Experts of a small language model: vocabulary 36011, a variant of SOAP for the experts.
Below are experts of layer 2 (counted from 0) of a mixture-of-experts language model. Rows are named up (a neuron's input weights, with its number), down (a neuron's output weights, with its number) and show model dimensions 384-511. Each number is 128 + 32 x the weight over its row's rms, rounded and kept within 0 to 255. Numbers have three digits each.
Before each expert's rows: a language model's description of what the expert responds to. This comes from a sample of Wikipedia text that the model never trained on.

# expert 10
It responds to: The preposition of, auxiliary and copular verbs was, is, has, had, and by, as, at after subjects or nouns.
up0:110152136070094166114170128085107124173162132162116138122173141145098147124111156069170163140105097168176193160163140146114125135116055148140118090138173107133096131175125181176139105126072118117091095126074094103187064078145109137114208111071127171107158168160169135140121064187146098112220137153127111138111192132092227155150164131140121131165111142167108093150147131135112124101108
down0:176149123070186146129109130116134091117114155081089121075141129095141128114187124157106071138158141141114161127112190099127115116084139157115135060072127118130127164157109159067165185163071170075108128082108084095145081176120121139141170153151093124153115093119109083077161180152136138124078090154143117107112098127091064061108102097174100111149076085090169144148112087145161167086156

# expert 11
It responds to: Numbers for dates, scores and counts, dollar signs and LaTeX backslashes in formulas, such as 1945, 5–2, $50, \mathcal.
up0:110183134140167177119124126149189132144084108171086119124146123122130101134145081129106170072082150178201146162125106132098079112160167076168147151150157130155095170148166159101091151131135165142152062118148144118116159148134082128128110171140168146113102137161166091148119141096093200090137111146038142117106119184166086134108162109119152138116172136157147148166178175146152113134087
down0:142106132137134103138065061153151114149149155141074133130130087161105145182130078137092151101102123176143073095111138164126106156099144179091064166090138153127167136132099110135062172149120164134214145100127115209141166158132061202180126125148167145072096167154127163111127104152125163128188102144117152146110162083163115120102165156179107113144106169110164135089156150117128160151085

# expert 3
It responds to: The preposition in and quantity or order words after articles, such as two, other, several, following, more, often before of or than.
up0:113122122075138141151150102142131096155144126130092105171169130177105157171124149178126129128152086137060109089125090135006145127122109112111082174155161137118149130134101090148102133144130087116118110125189095166137144105096117139135135111141125125111062064125095093142116121136118096118153153090126185136083179093180177140138098102178112080115061116097131090102114095149092179101106
down0:155183150076107075103132106064198139134127131108103097141069143104141106145172154095132122133176118111126130139135097149137144114087089123141160143150081167139095126150126133144162184150143100159105188182148186154173139162130092130105089114068099166128070146168113150109145102100060135139135099143155076184103127133171135108068130128188137155064171062109177120110089113090138112109085

# expert 8
It responds to: Articles and possessive or subject pronouns after prepositions, mainly the, also his, her, their, he, a, as in at the 1996 Olympics.
up0:157132081173141121113089086105119203070156166115189097203087110171125165111130160120176121133112168114100140168083074127096146143103141153127111142113106199149112158189145094167141116098179191181103110146150159154186114094114158132151079156097125170159141189152152094159122165103099133064167143139098119127121105155126107131150166155154093121143146096132136131141131130125129085145101
down0:093118169143142153093112110102172164093102158093163124145154106119159145120147098152126110113152148122079168159080076093158151083064118108095150160120102148080114117108093180111141207132148099115135148141129145111128119136145138129121075099122122089131109082134156149096086080101186121132144112143105125095067187147094094172113125181090103186104134149173079151168094132105068151126161

# expert 13
It responds to: Letter clusters inside foreign personal names and Latin species names, as in Lj-ub-ičić, Hal-ep, I-ct-erus, plus taxonomy labels like Order:.
up0:159141116141200164101118136065172148134125133139119145136078068135123111180170121110109089092121195104114184102068181141115153164164048117133128100062145134143153090147104154136117104141106153185166155120111120170178117065155106111097131120124148129132125141109156101207156106158123111149125187084109109188148138110087118161093180198121073129105136080167154112103148183141190123180132
down0:099121087138139101114132155126156111130033127118125145140132099143123154166134119158117200181139141122148062170121111172088174134132128115088156112099105153099129117117094075084093079067162096123098099094122061166170098087163162099141157159121132119064137075094145131144120136116090054135108105161153111179123101088093029186144126133159094120101128151120162083121102072136125144133129

# expert 5
It responds to: Relative words like that, which, who, plus de, et, al within French or Spanish names like Société Marocaine de, Petróleos de.
up0:171107043104148100080066135104128088169104162045167218111128120139128128134168149095161100142157139141112157168134123181101149096112083112169138137117162128104123136133099141159164149159159108124057162106144114123172170136098168120146153123124097137138099115085104145145148215133122107112049114163156119112082093086151077121123110133159154085070127139104144061182181147144120107118145
down0:141118139104128108105130143146153109193127149116154205133147138149087145117101079129069138156177118124142113104090164123116135080099129180110103134138124103077141130104171103133166110063097139186126101160134094118101145122087106123118140103099107145112151103116052158106098147146142120118089060194179134168085100144160084140128115097087132124149138125109107158150137119103133113126096

# expert 12
It responds to: Word-final suffix pieces completing derived words, such as -ic in masonic and pyrotechnic, -ical, -able, -ist, -ian, plus later, first.
up0:165152119177107131217113133147107118160148105159075092148095104114131171138114067053139102145171080105136128088084161100171158063138108113179156133195126137120104057174119077104099100099151077139157171134166103122118111130153055145159155157165113125101125108150068161098070172145118112109138090089152136113182131180102160110208172168112155099084144090146106131090158160177179118138094
down0:117085135162194092122116152178159147122114115139122127185051110091117114149103080116151141144122163073039130192139117123128045172118122075149129122061163093152148113130118191117061120091135149117164120117097160186194077108131128081144137136127101145132092134090174141098155114115121093103154117109063077122047139155184171128124122159119117116136157140143102105096141139073138056128106

# expert 7
It responds to: Line-initial hyphens, pipes and equals signs starting infobox fields, table rows or headings, as in "- Location:", "| Party", "- Born:".
up0:067161121130130151116166094127121131139070114113125108119067102140131091165070161140114121081131146109099127115124121035105148098168115093118188167175056134134109194094087141152143086080137098150147159139171119117142088117114158101163158151095135160108112155132145128105122144056120114069118163143116079144120084136146169155153137129122130124175114120065106158110123172095119113107135
down0:104121109147078152150155150142045103101120118115101089143086119101140137191128066146163139114151159172096092172138128103153126153149179153110127147127149109050104089090166107106092132186128151141172151147164067112131171060148165092156095122130110167138129105149126192204134186206095156143080138132180149207118096148121171114124146069148132090083126112087130181098153128080132104051106

# expert 4
It responds to: Short letter pieces inside rare names and compounds, such as c in Zipcar and Hopatcong, plus decimals and coordinate marks in tables.
up0:133136176168154098165111148124190140105119179128160123164081110071191098160143203126134109117113135138185126151102035108080067147103077141088093104169099155135128115108147081098158121115132114152093161093176197091105116057083112166114100148166158110140138100145179145175130097159166142121134114123103083140118122166072059160149112184148095149100143099162139172148101126113153102109085
down0:118138137142113133112136086091136105194129101169151132109155126149082084106132097138174171147135107134077126101117139138153193078074147099142060184151115185112129169145100098187133135103153214115168150117174078104082129113121148113127132090153118124144129121144115115162091137108114191097079173165137156132110118118163095114099138122130104093188147113202132163164091110152140135056153

# expert 14
It responds to: The word for, plus inner fragments of longer words after prefixes like un-, such as unanswered, unexplained, disembarking, affirming.
up0:152108167095078082107135096219137136136138098188050111135161133132171098121192159137140088139123121113084133144125164119152198083114106123101072082114140160143139129082128116149120153165174120139132086112145152176191070076178146145147112151164121159175134092185110070106089138139092057134081103121199169146089094131109193107101132169100111197138127045175194142081131155114116142121107
down0:161067083171131128096137146099130051135162126103105149138122163121137137094164146148142103171136128157161131163146167136101070139126097127142084150169162105122142126086175124096129142075148105149097115123118099140112206091123100163166125174096122163130124181114118110084117162084168136099120101135101116141122167113141144070103096112146203120085129131151191137126136136060100144180109

# expert 6
It responds to: Newlines ending table rows or paragraphs before headings, especially in election result tables, plus opening quote marks and New.
up0:197176075098100155111129149117114128134183168131125166151109097127087119155224146166142125131046127168156152095112156136111146054129143143089080217116157146179117112153093127124133141192080124121103127115060124118102100102086110148198122134092088053107137171132143144113149109142119071092093116108071161125200105135104129100089141127116158137130085136105052140103084186123114111088096
down0:112141096132133211161160129146118122119191170160146114108199130185140119096127110089147081108138088078114051108224097117156130098209118104094161158110188175130139120150113098117122147173108174163106130119116156145157105102116146121169078125100161114146122166169082114086146118121111128118086127138087153194096131134114105153053146077176137128160091123159168143129081152103166099146069

# expert 15
It responds to: Closing wiki heading markers like == after Geography or Sources, plus table column headers and blank cells, such as Date, Ref., Website.
up0:199114123200111107079120119091159132083135138117159131145148144128110185128076137164155086136120161075121126120141182128114167172188091149107154075148120175116070121153078132127123206126174121074158136088142051138122091090129183149065175080105118147149092107132156165107091137135092152135076197102190133112131118119150104154112062145137149108170137120121119119118147178055113152132099
down0:131119112110099182098194107143175140041117190092141156084130124108148089148099090170104141120131105100118131104137139131112138080150183138094139166190151123146088083103132125098171184135080171108137136116114158067129149140150097163177126151079102095150121092134190128106141105139162109098093131101103143170131086151140088148127104160179114083134125146126102137204111146167126157139089

# expert 1
It responds to: Later words inside multiword proper names of countries, wars, institutions and leagues, such as New York, World War, United States.
up0:073130063166148116119142153083132150124157140154177161152133089133057137102196152104182096157088102117087111155109112168138185155174167157120146080173110123073164163050141170110115073191078161092180119142117135061121149137112125147110161124143166169071107107140122123131146141094092173102098088128150137126127097111089134117176167137154183116134130138077143126140141145101086139117155
down0:161116055124136090169170171124047103108164081177093093164142161139125057121156108193169115136112165181126132144190143117133156201136086125184110137107132190125163094137135156171119179097149099094124133142155104132096112118091129139115064152162103101201122091158073174124137133150171148171119092061145095081118174121142110098151161150095133089150112128153110134146122132151117125140136

# expert 9
It responds to: Participles after was or were and common descriptive nouns in place, people or product articles, such as built, born, released, population, species.
up0:076108161071089075160045151137202108083135102122227143157132091160183148056119132198090143084164140125142146120113159095117139119159123154154186105145174150124079115125147086125176107117143056147174142110125147122132132115093146122137093180184183126137109090085191124137142123135116139133114095154098111142115159163106121153114132125143123129127084170104069158152101147073148094096114
down0:128133164162128117051128089170149122125139056149096059083090090178099127105139111161164091160101086123165076121194170130102080134182123149127142162120172100128170116165109109102106104127121116140158146147129089091126079084086183111151100052169121138084083150214084131111106127117084149099112109172162121187154100108199160094103109089089139157121100088159137133153185152119094160139079

# expert 2
It responds to: Pipe separators in wiki tables, colons and semicolons, opening parentheses before native-script names or abbreviations, and CJK/Thai script bytes.
up0:099128101101107158110115129137143156092157085142105121162081147112192118123121183057135126162157120136142166086116152098113143117124115137205110111120153149192166130084135118175131057110128191141153111175107115165178134138116150064111179120070137147099167138121129114113118147169105107167118174134105147073123109056129119127073115129134105136156179182162059071142173113141148142113077
down0:156073150092167098115177145142157174116121139149067179163130117116112148140135082119070094120103113145119127164105076151134107140104157142121144151110154119146124156085163122142073175093105119078197125180101139128150039129102144151137132064112159096063126189157125100175075180074129142123129154063155108144136141113076128104142171102139136075135145122086096150109165089117131129124121